config.yaml
num_hidden_layers: 10
hidden_size: 384
n_experts: 80
experts_per_token: 4
d_expert: 224
d_shared_expert: 256
hidden_act: "relu"
moe_layers: [3, 4, 5, 6, 7, 8, 9]
router_score: "sigmoid"
normalize_top_k: true
routed_scale: 2.5
balance_loss: 0.000333
balance_bias: true
init_std_router: 0.00899
lr_router: 0.000848
num_attention_heads: 12
num_key_value_heads: 12
head_dim: 32
vocab_size: 32768
norm: "layernorm"
norm_place: "pre"
norm_eps: 1e-06
positions: "rope"
rope_theta: 10000.0
rope_fraction: 0.5
qk_norm: false
attn_scale: 0.177
tie_word_embeddings: false
parallel_block: false
init: "normal"
init_std_qkv: 0.0255
init_std_o: 0.0
init_std_up: 0.0255
init_std_down: 0.0
optimizer: "adamw"
learning_rate: 0.000766
lr_mult_qkv: 0.5
beta1: 0.95
beta2: 0.99
lr_head: 0.00683
max_grad_norm: 2.0
warmup_steps: 388
schedule: "wsd"
decay_fraction: 1.0
decay_shape: "linear"
final_lr_fraction: 0.05
batch_tokens: 65536
max_seq_len: 256
doc_mask: true
train_tokens: 555600000
max_steps: 8478
dataset: "wikipedia_en"
Below are experts of layer 4 (counted from 0) of a mixture-of-experts language model. Rows are named router (the router's row for the expert), down (a neuron's output weights, with its number) and show model dimensions 144-191. Each number is 500 + 50 x the weight over its row's rms, rounded and kept within 0 to 999. Numbers have three digits each.
After each expert's rows: "raises" lists some tokens whose logits its average output raises strongly, later layers aside. This comes from a sample of Wikipedia text that the model never trained on.

# expert 11
router:492477501481457489612543516523334459482642525450471422439560564548536424603406468538541488558542536477517467579611556537498543457475491493416504
down19:456550530516580481494403505550447609490439479437557495541480558435542583482563576441498470476481420484525512590482464455516481485547503452489525
down20:460532550431475411528506577555538448619499468445513470519529475460470577519510494506369481570459543426518510554447474521466597553590517472485566
down21:414489513525521453376538460504442508537395447537490501609580494493469579500549545426491469522550441465534454565531540507572520464507466442556489
down22:550435528420466471400524550552468464475441516514586512547483480563442510545632486540540446550544494530516476457502483520520442514455509515510428
down23:582433541509567556498473531464530555393510575482564390503487502449468444525461559576442483444502499474421551392545439547536525467501590588443516
down24:421508489466499499457557540536553432583471424461513491475503505491510523538405554528501444539501508427556424476542456460575545515344474467553555
down25:399537438434434470468443469502477488525486560541488568508504579522564541573447549525497467465501570466548438428519579523491557478539495503484594
down26:401495510519522480533447440477553512557448528408475544513546479540433442493557438397485492482480489556436575581505454475560543490409599497554473
down27:386430506587511510454527515502436582365522481530453469507454519472542500444539505488543480523455504461493583416450494521523452529467561392476519
down28:394532478497498565501517502516524413443474521426469603526504520515473563555572553530526403519494471428441415586452501483495417471494470475512549
down29:571574409461574491485477476474511619443422468477418474468599485501467449517392375377513540553479441546428564531513482480489450536504499469587527
down30:516498447516523496461559394505546520439488532485579487476497464452494429459471564558508518546470511531424515488475538655412519539473518442459523
down31:462519550456467571502570507527487445566447475549624495442534446457487499474499472510535481458474427446487582489543462417532511545313465455572512
down32:450498524555515485460536529478560445626436573466569468584505537489478581477606483459473527521480498508516476537475583493571522460545486452480412
down33:509453456578587495439525469503420499445408528519505445532428525514425563520507470463574516524475527465440492554524452517477531443493527497480565
down34:583411553580562545453448533592573477425523494477527479430556470548541600500473548522545457480473528537448501509573521462454426583447511500484483
down35:388463488468480520511526504553518500417491603349551509496481450534549476447570450487513484536482485535425546487397558543468530503427530419550523
down36:570468564517382527492480534463563552573546527571397514428482449520453504529517495393584463481532539510512547443546527467548564502442498449518515
down37:481520441527401516527524456533492578468528547512394475506596492477502531418460479429493556549610586538499510513482536463501545495490489433525558
down38:505538519489402492464509512447548503446471604523594439496538472518498490479542522420468515405539461494533565521481439457535575490443440548543508
down39:539521562410506581476510463535508466405560508557516514477469555555546539460480517508536379446446469516513449550548452502499527472511471578425356
down40:479496427556565581512517510491529478515470538590446495490495437550431572455476522521460464443610493481417422514507441498469574540503496619509472
down41:451518577387545455389512452502456559466499466414419551492527447491448473515470396497503494543513481488562509452478446500477400524497514584476508
down42:440479482509549484445561570448395500405440447500538427476499460406499492587555557481558372506545440464561484543554539556543500470521463479435493
down43:510506505425474502433515540500441441439448598464503437420442471552490498518534464509515430506567498570530496623465460567497654547539547533434416
down44:389507441471504465520452387477511514458490594584554463444536512466495500425486450435543514433504513480442488503466441548501530599451569522530592
down45:424491479573461609580606512503580474487549512520540484558453446516400473560496449386539486476447405504481539481584552386524564553457447519518462
down46:483475462547556502434457505452472503406568546464518477473413476365473515511587551510525420461401459459535515420496472472478437522498511452463566
down47:553490506487569477480422528437531524437548544569480433552434507450596460520532506410435432526448491439520468511550505508463512497494505548459528
down48:452482474554526489423544487426444519435466522456571502534507480478459490500554526531486426463422418523507541523522491492428474552498564454473430
down49:531466480572502489465547495486531552462474510502521463458414494432477470456527557588526453529514524366459492462539456517470563535401496639504502
down50:510545512466576500509465422539519531491436580515430447566512561420528488545493504543447539516480477498482495501489532539464487618508505456426567
down51:511419493529399559534538493572529499545560542442500480490543506510476535534448490442542477515527450537455451521530492511481447504572444488630526
down52:539580508444508483382493501403402574521485494502478505478394524418422529424528558558518372511540487454541452448495518547508528511508485545542434
down53:442530589619370423516415523530550498545432427556489542432387435440516481480410522499573560533517508577516493479422407422504444523506514512450494
down54:470534500452466535525492552537419435527515497488418531419518461518495537524507477485463493564484590474509434508462465435566550482537453503480501
down55:451477618479515572472462424558473440516505482513510502462549589549570485533555556429509487462471473427464489516553445431592462433446534463552483
down56:598573427401439444447471493493543455490410509479459510539487574561539427520487394465522520506547476485547575562518536574572485515476448561511446
down57:579535528510526495501506457491511574467510575532508569434531478495597523466486486455514505452544501572371510551515549456424539448483453590510561
down58:482506477555545537417560418433452543483594544544534549409515443598548503513454493557469444503480504460432527537580465519436460570503529477564563
down59:630565501553524598409462503449512540574524610506483492437556522538471492575441539605443504515402473476511414535515488468398430538575412483425541
raises: "van", "used", "akes"

# expert 28
router:449529502542437509563578421471446455482494515494501454428549576527518434542395551460523410498539480470486504483552506537538531485498505427552536
down1:491560506611485583415546427524517431535489491542485553498548438490442575495471459577434493433487389476480576548555571409481361412625478518489471
down2:564502472399574473526457516590538479415569541446460473564571521512478489578514487474484536473451552522430466488495377498454544592465442497463502
down3:455458481521410494540540558472404549431528518421478473470478423583603516507591550460562440474432509437525512519542380412497511571521548576645484
down4:429523417482429533518517510515549517455461473478476511525393495483487506451516454450461525471579443530445537536436423450534476499511488488488414
down5:544401486488475513455551565411523505561464599554441536565491447503432400498482522541471471410462462549468579493421460478518494484500428517513488
down6:597472486530517526481486443502423514573475542592494498442530426421516508501561469551404459474501454465440516440529481499518515507518459465413503
down7:481474554554518525520551484493535609456387495596485517524540467491492480536489556501482490522464403453453457497505546405527594525491481550458536
down8:554447511437546457543375524543445400475472482496413544465534512491425413552566598436470463445633482548482483528533395458433483506525490409436475
down9:503497479449451447438474442473477441442566549480504534522457453537462440401491546530503521477565498619446502384509480496592461543523504446381529
down10:501571516486554536441474386502458387468562372604538485499542448538568524428498500474494396471493462560506509500558505474621518486478531495444517
down11:534569506448513515583675565546470532508526453503579497386491479551473463544511442509500529539481496494563493423443537490613515492476489581503461
down12:507560644475538555565609528513504540454497442535469480430465529496482520571500445470487542541576522459513420454479483379561432503496445510422468
down13:577526535504422566469501533481535504549528433520540457589470486396479541512463456453532503535485521510436509531605469423399416465572548521465541
down14:464479534538504474416508478541577448578452545418456531451479526572480514505514537515474535552539492495516495478502534532543484482462438599449465
down15:484531501479487517469564441498468524527464550508469564461537453513480568466548385670541596513565591628558566448552541554593482415474590520508412
down16:469451447494510498499491556534533545516493555458462456511556547435544549444500552495505527493506483580630504574447564578420463478538434503482431
down17:496548440458529560433423493471492474499502528424485557484470455451504433455489623540445432494521582479551489561454527504466488532492457507546548
down18:527541516458558510471456487482515480537468577578550564402457497449579449518497454484522516557529619503460474499508548380577516473466513459528475
down19:393475546548526581560486542511504594564536550593494565517550548478477465504543413499500494425489561383556541528585513484505423551447512520597430
down20:543454391461542470591510472489505585513592544425495376499511541461588511441479518503491440513554526534499476559429482502567496551417380391496495
down21:542460514574508530450547510513460521525482552473522511553517422497526517474400490472569475585503520358513543438477541513538526477421545443548467
down22:464582448489504477473514504552605538634503478492511514458504495488515513483499525449508447578502533423442480517501464468462439504517505552499458
down23:540507468485540445391549389555451368507507553500480536423447517498479477506484420472504509514598463525499540484523485556393554483455495426556477
down24:498444464504546490457537590502456503558519496506530528510591464614544463487433527501513480534484474499491525502429642555472519536524588458583492
down25:577404482516407508483533497481497497620613571557565474461570495514497485513518522517469396521398441451541497487497500537523509481545557427509450
down26:492496419503474628532454535465494523405437534458546449533604555633463556531447464438525446535463516467412525559496490526460568459498468544551459
down27:536555475487554517438458538605513445584562488536433470419496605527448452471523471468312541512553488496532520509502560496529481468437485490492395
down28:535458480533376531566467554410540481496581491585473644507474543511494464561578582499395452468478427523584406466544481498504486485517567506545502
down29:376412558527486470533507490572533558442493559511514476511493396495590512443487531443505540410519352692505528507546485371544536652466516517446508
down30:433394373463512478527494543568438504479497516427442579496573384540496400526468587412549528425504504448511414506436486481467466514492550526478554
down31:503462495465510429525536491469443558539502484595533470531474463574483465507502480428489466520601468466425488527538566526531583503542502457538462
down32:586474487519502504509498594466495552533505504498508453616473523591503579445552520521464590499518496525518494535479542422548515473522502356387581
down33:611550439506598515482371560495512501545589456402514436547444503462447526412560476522518456452524526523441541464529570499588433463515433459467470
down34:477546508522506393463420440489496571503537416551492531423452447463451359519387457535510525527490441493506531570546451538504521423483580481516384
down35:538571485468486490552536461564534549448422532526503490602463528431392504415498499501528464502498507519523484518493586491473583455572383445568460
down36:479472500519569428502455412434376542466512539508502517431420554539493514571540415482547500465514530484550574389531437492524515562540571534497461
down37:506585421578474510463552512507496541527493456446521444552517483539554506437474519571451452467495479523558441644561537503592545544508457488539508
down38:468545456555472412474512424511500500457507448541481422570499438441534493543431424525585617484492434560446512534488449506515496422453486443532401
down39:479515476528538561521473509470456514520578419518497434505497524520551430419452534547502528420510560492473528458496536481508395448434475476528488
down40:465468542628527470525490528548578517544521507446450539521522551405588464579569519468446461486419462500490545491461481437537394558475494494440428
down41:489403429484495455459545393493574515495438479500489522523419554430510467534624542514488489386474475617557460569595574425540441461544557568460498
raises: "ew", "oke", "lam"

# expert 8
router:480549508463441558575416499518374439381573406462500464432494472465471508486431575437561527603576497528554605505482499543539599526549500469468430
down1:443500586571570516482530507564493537629517511501518520471417530533557582463483481493461565496531571529524492449461445476514573559484571427506442
down2:483418545498535520523499529484476518396434565506486505486556529416467458563512622471511515507580463521521443485565482445534553418412592488580456
down3:494543561548553574477513491597554432472586507425557476432508556455471498468490463420462502423456555510492468377465436469456502455420528449498431
down4:515551540383494537430475543511505508590490453412443490528410589486494503493507532443483515377418466560491441505457471588545427470538461501421552
down5:464556508505552478469411489506554425570539485520480498552484537550456470473563457534468585530446487421449529505462519588472442547534545373479482
down6:473577528574510472524466468465483567466531542531576513579490445429562481511543498519522478518511453454591483482510477522500460465533570434527445
down7:523534546454484432464442435567516479608513503483527494437444528578506471345492470581527519511410495511418457521434561562435486539570518567530523
down8:481514539507667514556510543560465436519442493468499505458614499439523566393472583592556459567511479608487486493376477484511513520497410463577490
down9:424482559489509427584524492596495473580469537473578520490518583498581479436524548426499466466556446552494536473425541495466506544352559628532491
down10:522532472509616446542467515596461451555518531533538472511530520567493467469474470449434488419529433502485534452431544530494561534516520517524422
down11:516452517558526433582528437467483531510536534564477490533494591423451407458477510497502526474500499453473513497470562526493490498524539488517481
down12:551528425480616474356440535526499572483533536472452567425516485473493467444467458507474464496535471528454469477540495563387551522549480655525432
down13:429540505521525474480493480474435484553519444559562497516489457517462475506410381532454501406507572497544500485448472468489502518451537620489620
down14:468501503567503525534550486564514546513466593548465587437516454545541492430480527515492489635579486486653640439498506511517533484536420442528490
down15:499518389493457465435487483625540475508441498515483359493562497500477536480541546508501353534533435569442362475439506427546544479440432503406417
down16:608511479478519504498553454498486506457540548618535592453592544557433498543527480466569561550494456398559555491440525523452448523545508512560506
down17:468565447428529409516438466459511537554433518464561480500453479533446488479564451533541572573518471505488521472457560543425486454528419532474522
down18:488388488507609511537371561529469461422507573486519553584457545408485508530567430485488496531560574533608495534519421521515537473499504486499463
down19:452480482515491559454470561407508387318510461579499498551554394518434559458523545417475603588576484490554584500475506477452417558501499487612503
down20:479524526444543497388516394560534456641512479450468501513474512562587517434565460521569539522468567538552529481434517501508529555553432473574526
down21:546511538612569539499442475581491552518576461493529508422413496570579486507437469464526459414550476488494460439512469512572515512509522631522502
down22:508493448379481541578494521457527446415419419510504540614430543488528556507578608443499554400477524598548507604543545590499547488527433456461466
down23:537498486524457618604539581416559513602524482528445460490467493482508566589529489510468535508420472421404515516528458514533380487557499457477500
down24:493538535494529496578521525485542517486518540494556536544516507456502528441596553500421543573624395506510511497449418569472484502452510435494544
down25:445574486523553465459496523531466492720488478463565501421451512470415561443498494509503467497533523628476453527456480545517586482445421488439522
down26:495513598538525518563418526615462496471471507475565583517478533483522587513533508553519441568554464542593590603545390474541474526487503510585429
down27:487495523470512526442472526469544498432512513475619516498589502499519538469521525503536415501592446467559532573522486434578572485385447504599425
down28:473534620574588552385563482435478598517492498520464485483444499493528476407555577558624597544530497570556561502404509491424526507540469478563523
down29:513465520524585511552418522405500497444365474507451505482470549401571513523456594527455466470469422563506572515501535498421445541457458495543420
down30:487557534553631467451468535544430542417509584452431512428439542528587452539530548515482426430537450527413508455500408509528465532438554512579477
down31:554511431492448514534454484487553481488536536542425496497459465606513503571452561501455515461455457542482522409501543576511473510595578545521571
down32:552474614532558437540519471410533471531496554558584518493560442467511491533338466511505556499438434495509477473433488523442520553525577607585609
down33:515505487445510442507515530562450519561424522469488507532441548493573579468446630507487500531534474549551452469467422486506506469553468421491452
down34:513461528536530552612542560476436415471456459556461428434457555432456574464439454519544453408410509545447521540409403477495520522534496418472512
down35:476533467502506467514471515502463528493467561544463600526606449492498594498560591536561476620481543571533484541480531427567489522458540403500393
down36:606492458451565588399491553478480541546524556445580475539568451533503515482496482479446450510439554556524551490469495423506585584561419549480420
down37:491600542488562488518497544549593462395491424429528511532465531447454536469535534457455524582466508621634460533492491604483530469520446487517443
down38:572548420549586574523479525502587504387514488486565501562495465445513483421452527500457513569457478614590558462523526552454529589557411522536394
down39:450456455513602515484528403502576538573468438483514429551506552478541435545573414558511417463394408459617546520493470524521435449479546524468504
down40:584550515445556544512568574528532426493585542474459487455526514510467518527557483515388538522490534441492516384455444529523449555553445462415492
down41:578614627554584476529469519431519486396485523519525419459487446377489437446429433539508582568433444535509571516429498477527484560567444475461514
raises: " more", " some", " significant", " heavily"

# expert 47
router:489551406479402560503596526505415427419580351546470493459444466471550517544360518516496451589489429480493527536550488552476533505530592456465495
down0:481497474509465459517498473534526516439451470508531536452504426472426524612476552486509486533558530461501497554515479580495434503501477472532601
down1:574488481415458435466491514513477469490536528475459516550490433500543503357482491557515398523469510498408575478430445532501481467495488537519565
down2:510440424519506495501491537529484516444450516472477567551509524422540546407465462465480497458465477368481392544479461493436552413380556484469471
down3:544405535465553452473499532483437431474542403486426522459513414440567523545590509496378521484497489585601476508480472544403605651486488529484493
down4:469556492497438516543530512450486475576544456549512452524511465551445496524502448475545546591492541558522495561524424472471542584472420440459451
down5:463526530463515477466527443481530597510564578431438530453603506487517446507542502534561449385541425440449526474538442486440508406478567518573504
down6:547486467480407535467503480615498491435463393514531529476478524539538459535424502484465461528515436465460488425542535515645464500432526526555513
down7:506517511564496593616468465489494438511468463538462535464501508450482539519568507536522576485580543418517493504459577458577506523500503401503535
down8:495464574456452417467548476562553427521489541593454542417445522404496464458528533396424597465533529436474454527535530516459498490441509431474407
down9:499532665499554521568364549483503487583517586490442441567624472443537472459562558523593493511377466436446523535495527472538484405476497498467560
down10:481389494504477439453433536445451488421463499548536505499541508563545528466571576420516492491588526526463469524521501438457539476527564575485473
down11:475605504507483453520470527504446479495472491501600528612567491537514399531505477410477464536480437459554460546482584595561442511567439535516431
down12:470523549545506505542478538415480518498548435498441617450575555531501480451458497461489471485415574534513589495508524499490488477470480439491573
down13:462488515486448508550472438480471493439435486472492361572516500488523359461522609539512478486507484428390491473497481419553560480505527572515467
down14:468464531574542465503564545466461477513476491490470486404466507445495523470518534463472611534507519552566593558497546469488410450535417439507459
down15:496413524450343488552457428557338528481423430548481427554535536432502424527528522445526545502545462517593504547493545435426481492497540423526531
down16:514462519448508491460486596550540527511471597436560584506463462517554546506470570488543453554460480534524482492482557469526432570459474458507519
down17:491575582462447531516530402511385489435408550461545553435506456521522491476443571467569384557599425433483539495505529597506418433509461532511468
down18:462488530470544518564444492497517497376438547471400579576459507509453471559510445543575475456419491557585478486477461565534474526531517504433520
down19:493561566502506508519534540421472542558495484594526529518486464486478533442552447529492455364521449435481504538469514467701489459532531499425456
down20:506528496514459517513461519605449484558462541529506442512580417514472528505573487516522557486542552533487566561555545488488504472575507550489445
down21:439473504529456495597515504451545542483488535438430604466484507532454389454536493524544503550515507455524481502416516467535458462436556483498508
down22:606480533572501559458519518489497461491554606411438553540526514532544595471560559578449471513460484547549467528493517459509499500458382582483439
down23:398449573553406476525431542478520563472540567560528548434476566517531555473526532441555522523553493421530474486427476532569424557488509533449455
down24:458394443433509476506514491367524531388472492520506476482560473513533443502476463452537459515582453556514443557487526576482489560452465502489516
down25:502450499509467491505525494495546456483518483477509441419456565517547430464522456404491497443484524560551448423523458554501480480538532537504456
down26:500440520514537404479462471531451494442408464535539468583507507467600543466546609469489508488465474525565494507518520544479541474515522551477480
down27:532487466498475495461434520543490476500541534500498566592415479504474431474549521422557509594462459467537565546519518414446486482468567468596506
down28:564534484498561490644489551520451483478465516510510490471526583438448473524440479559667554537380482432521588602509436562447478525464481478582544
down29:436448395453494558487533455432614413526510503474464516456574500500528496499596453458462555483514521520482508419466548506501455610474472565564535
down30:521474499523518567572525502587424565509473494476475458429442474471533551588510520473482468429442542512495578489509503457599499452517542511465606
down31:516483601464542547543456545498506586468511569493453454498544490536532504537453476462547498522535490481557518543516473494576508508606558466587506
down32:507509501460449485442441468481573563493582517558498446453527508496463446511553575510464589452470495503510456494520573526550550433512408449534511
down33:541455522548547422504615428450475545471480524516477504510558471527397509590502495551527546555425522456463505482492515472489459508507497463476532
down34:470558444421601517502446498486552444547510562531403567440539559522377447506525439433539478492534605485490484547456496495481460447404539442434529
down35:504407558506433501432546527442500532629487465518491440417540485476442498506444508505582526544480481490550536483514505466432367411497442529522507
down36:515472565442505500498512520405460473508465577528489484433464517470497489435602523420495512509571552526488452473494426483477521413460494515483492
down37:615532553513496428560533559506432505399558577509463488514529498484528514596492480433501553420473557502573481564565496497532433502459489603551477
down38:529535525413481443557582509482579443383423414488533482494577501469475454482542445526497518534558529474470487448548493593531566476509452507424544
down39:424486453583503419455486528612503481534493554457415495435444547532502528486560411442467565496515508507543530570533556512494530475493485448527497
down40:545472558547542465486454548496466510528556570384488436449508487496510468432598545522576502470444481513525539537492495463456530503444444433606459
raises: ":", ".;", " donated", " combined", " by", " revealed"

# expert 10
router:557511443525467587546515519513481483433567440451464467486472464399483482523453522460538465550447558452408555518553563516499561574493469522431381
down0:421590509467585568487514526562446476459579508499467547430463514524558466531527463494455503497479568475559517446477471504563549432536575536574564
down1:574510571445474515560362469513491536538559415562470604547487465429487501591476560419551488477465634456492418526439498490474516503529495432532477
down2:525575418448617464523482547518491580493543472528482540519484497498456589485503442521438436503522524460525485630418512505494455434484407430531488
down3:540509436415482502439472501516488544455563594554495492422535496575509453520503547567517515460475482548446404479481522524470498448361475433481516
down4:510533532567519587567490594570540504576518545518514516585459539523478537461579541404455471576449541432513582561501454450472531568558464569467503
down5:496488523583395556513518552387497507578537497540538483460497468437584517394537519426535629534408471514403546514467490506450431564482501397539435
down6:475524499537562474512516404408519478505552621459471560437461517535497601503604550468519612449579499487555522404523535483460544517499537584446574
down7:532481597566456520490357531455577539499562522534461491494496533458441557444508481508523499468412550444452574437503518469466567563493453446437543
down8:447482470482500403514451542445537518482463452380434583510500454444403434560552525542534459507466459449444411486463523488511525542516489536532480
down9:544563503494435555491391524456509552483547475504516559551466481609577412515599484470594435548420560576492495421538467516402541481543493469536562
down10:479518469490415509575510500565465410526528494518557403552485500492533479510531494410502558466508547527536572409632458468520429447475511451463526
down11:468442516507524475459479516508494437615518499493431533627531528628508530460559520477524547491538459533509475501449490518537476441493580433581574
down12:516549529436597553537542414617541397559442475495504514566447562517480457466547421533578537486538440488440517450531541453518471463531466567454492
down13:539470507508456525553557568516528474404473572490513501566473501462495507495497573486536467519430554536446421510432571470381455505451544517585437
down14:403455463457537543570492462591447506507492527450397422562548515425437521460566518468536564464501470472363486509420346467557524472434489544516512
down15:467473420484557480511476528452417482458474449436448539470575422520417426489526460484530538411467507508527529442515495583532530461484543451540579
down16:547549521483519485480493549531453472481500514550444536542467471522476439485530529482549502513533424461492443511501565520547512494498523529505508
down17:600585520496433450457580555577556460483491477527448492427411452540559432596473396515580430518439486470405544503584518486531486504546536466550490
down18:427552437473444500546517492481426563475495503449440420668461493417407569470525412503531547527415547463449450442490506501560520426457486446450518
down19:545467615580479603407480493556509545555507440545507447391540529445541573513538561440442457512570494578516534502511519541526510573450455411467478
down20:452502592549508480552436556462496465610520530491534531547491520481503474434480525502462562510595433379540589442460517523544487478494501527505601
down21:424519577474423546591487492520445531469410552501424571567560524427460567450501557539492535526437488592474470508425559519526464409513529508458428
down22:478441533423454523471473515520482406527497596490461533661481502534467510396529505476496522593442470466426516498410535497444456507442437487602445
down23:445634523504436503476481552474446423579595524488479470580456464503530526491571539508496445461396566372556525483538482509550541483562540475558480
down24:561540511492577495483534526476444450476505556587454506579424474519461422548517477485540551532515492441539507535544526469581535501526538499509506
down25:509413515539470517509426474551479440507575497501474487477514456536487492473635504505565431438529456496480518466473416571451547497452445495592415
down26:533540555549427594517432425442456572451560449521509535567445504542561493598508556532499474432568563546536549463423568507508512503456516390510533
down27:521618484453467540513482473512521600519469450522486561595489446527450441567492455467548574444558544530521477545603458572505508600430505373461492
down28:417532628468395437522506482417447542468522507438520448524562490481515469527596503511528440451521512451521466437454553529564463569466583446530473
down29:505485486433468618477485489491473450591544569517418552515450485465518567456481489447473492492383472511532509477450435560444450509485554570466515
down30:564466614432519476404497589384477453567502550493422487507524515512543480356544432552490554559439428444443485541365470487449479505471465463638481
down31:492442609482503493447443448475520511542467403522486543517475514510582449486520408537524527521569459559450448489460459457542451575501534565478479
down32:398497395421516476456488480408467522519462556560514452556581513432515468524395501430419588434516544513456494500426570457518485489538437490627571
down33:416485493544439426451563513559503572547466608429576480497553592462529587556497555560469509524584534441548571536513455492452512536550552478449434
down34:471517481468319556492499467500480481570440451561506449472467443472480395531445511546491506523499442461498474502637479423538533534458515503513509
down35:611596571583522509432448480516494479573518425475503516494493500527586510588515449515410530527516458621535445463576540460522514462498550515415406
down36:555522461472528460572548545435432566462391526435542485476571528478374471531480586489595555436476471452506578507440417498572548474537496511571551
down37:496462558533519489507516544561518444486543464478442494457507515486521610471486555461463546496583393511439469538522532519454447558561536470442496
down38:463543489452527565501610510537522439563462493561549550507466445523374489470402565483471500501436451552496523424438528436518428525458550512543491
down39:542381483446541541471531505444591467553467585523436447419506523448637519564526540491479355461515465551518437542528396534453442547412569570449450
down40:456604454532449452469469492434521500514570599479535482535413547565499470489497510560538553495540516466472515444514493581439538411527493501511509
raises: " reasons", " event", " effect"

# expert 74
router:491590526451470492507533488532481490437596429417517457512527491471530455554402516469509526539578511522479580516515559610467540476544544421451479
down0:452550542485540530450443508582454439593494499478469439538366575440534581475492428532453542499444543494469401617473467528557445541497488477493451
down1:557521476547501430513514508532560487554494543515453562489487611548451527519469527515493527545484484444464451537500470444394506579446468481518522
down2:491428516573427486564492561461529525469460546618438430529430467488555542437480547475571462513497490488479454558481558398488456491481572399516557
down3:472445531441517487482424498454448535436468549479513529394457484495521499459389552532501475524545505532459499610462503529516585534469560429434522
down4:530568630480500449550476529509474488521519527459567544477377368467425525472474489492478581446515471573482533450449439512471528503493530458530476
down5:624508556523475488472510522512519529464488572489420473505618497500419547517527555522506513533459550450420521456532429456504461510414600581510523
down6:435471408525502482589436537507541508518446624570508507568459506650515477471517545529467517482560496540449551514440515530500490498494588540453596
down7:524594479558525552479545492438462601482372508458519525438520479487487437464507472485484477524555465487541520466597460383495530599591477489446470
down8:492344488605427510431502487468521489602501544536478418374478493521489457493427448432471456550459516576476533483554487478451509506489465515527523
down9:496460540484493528463432431576432588509530504454472578496529499488523562458485448546381524599514485421506478574590542443613409482488484567611547
down10:463465487459443463477515494488553509472492459590537543435451524613502449545527486424488515491517525533480501518588438537419609501525471529456604
down11:459532517494476583512524473524527429572424425421564450418506488534582478490613499448496491466474536464524504423483494406530442478504478511447504
down12:451455394481512553494428516454491462528561500460530526441469509571598514466546483574529453468518543528486471457477537556464541512526633454482428
down13:496510419501485485463486523491514541540509501442544442507473534501541584472552530553588450495509492500505471498489460562495420449537518526485546
down14:472561517484513473482524478512493478497522551520454535511444461565545422463371490506522570459534430486462422424480505460501558518512444483457536
down15:523415489519460371458453476556535486567507466489488464547559486525505509472486488466613491426446514528530394442473483560512444516429493497517501
down16:547504520486608525506398476486471474702500572500456406493459533501491533489510647554461435508481508473369533491393434396601549468466534388550444
down17:468516469541443507381578472510491459433481536431531549442454421513495517498488418477502565461505513473566467515609571513444478462415457528450404
down18:604532480551520471464481492445546492386445530495582490557613458523494560704461557540448476549452578485558412562514459510529469571463499423503389
down19:596427592511521561526443525456525455446510472624507566510520527417442539494390510474476468576489448461458555456643595487466541584462464606555519
down20:529531557549517543564581545538492536552416526510517481527561456434491600492497466500480555457431530462442596491574503413464498497576449520513457
down21:452503504512515455546602404514428466488567516448509524507430525470491520552423615486528475532553445445554560531545552478543534410580480523455500
down22:437419517455468475514567475533516593451403488553451543442511451441474506448513508522514408503453396589501400528594525583452559495538539495547488
down23:484419561486503480533529512538467454474498511553459434463472509500495500476528611523480467482533448478550579413547530478520521547547480491569447
down24:580554529473552526490443577528484459532517461534480529451573578422584502427499557487461492501495485471490543569476504520507474539488508460477558
down25:538515501492477542519537521424499513651629530590512490526514504482454526468586487515449496458514492428526401539469541450513501565555516407446399
down26:504566408469537539416626471465488530576596473463483602434577529508467584447478457439427417571512442506457514543472545584446523506448424563495478
down27:654472416554500462549477497504481564610425520604576478413608486482509585489534473461441415473474480452599490495546394429459545547477465521551479
down28:510461428497495450448366503557510398503464515555451492561408412506572503450432456535513502497506594435522463567474449472541413460444580484482421
down29:554483474521474513523556468521476513488467548515485454423490379494585530466554583477434516423464466554519545460591500492529518479430370514440497
down30:490506480456461619515471431465573430469512508491485577561473523533406565489481461389498438550520574423461495476502471463456540494484466489477500
down31:590438595410525480539468532603557477521495583539522427499511501508516491496575561465458493583534545522522486383428535444521490483331411526483441
down32:505521469436547460521597494490471383545457474407504467505572519561574475522488514526541446405427506552511479522462464424449511474364458487654507
down33:540562457442604498495526468454399461524435476493526482480512587522628502503448471457486461487482532589464497412394457462493502473500498509476479
down34:545494455495432553513500539475502497455560547488432448461532491542515554610524543448513454467521364471457504493595524556531432528564514567546485
down35:513602543536527543553488483477432485577541431563478451486521575533443511446537569487521498512446548465464447453406528427443430426487512491447517
down36:525484393439508527466534554445482540523495478366513503361526521561593479529538530533476530415464520564560559536428590517546499482501530521524440
down37:551435474476483534544491494458591530498403472505536466503451428496450458541519473479508487594423614469500443472527386507451555466501474381536471
down38:526597489533567507539420544560506378620633523492474532527540550516487577498514454616401382392530532410498512485472453560466545529492474480497470
down39:530484485438497547541591527516602499464467466536507472518423479534512499521522481495434496446477435537472574420527527554469517453494433482460599
down40:532494476545544513504521491489403528372544423531576504533549378495476585447581442486545556491525479490549441492541387544520501501585458466526524
raises: "ue", "enger", "ey"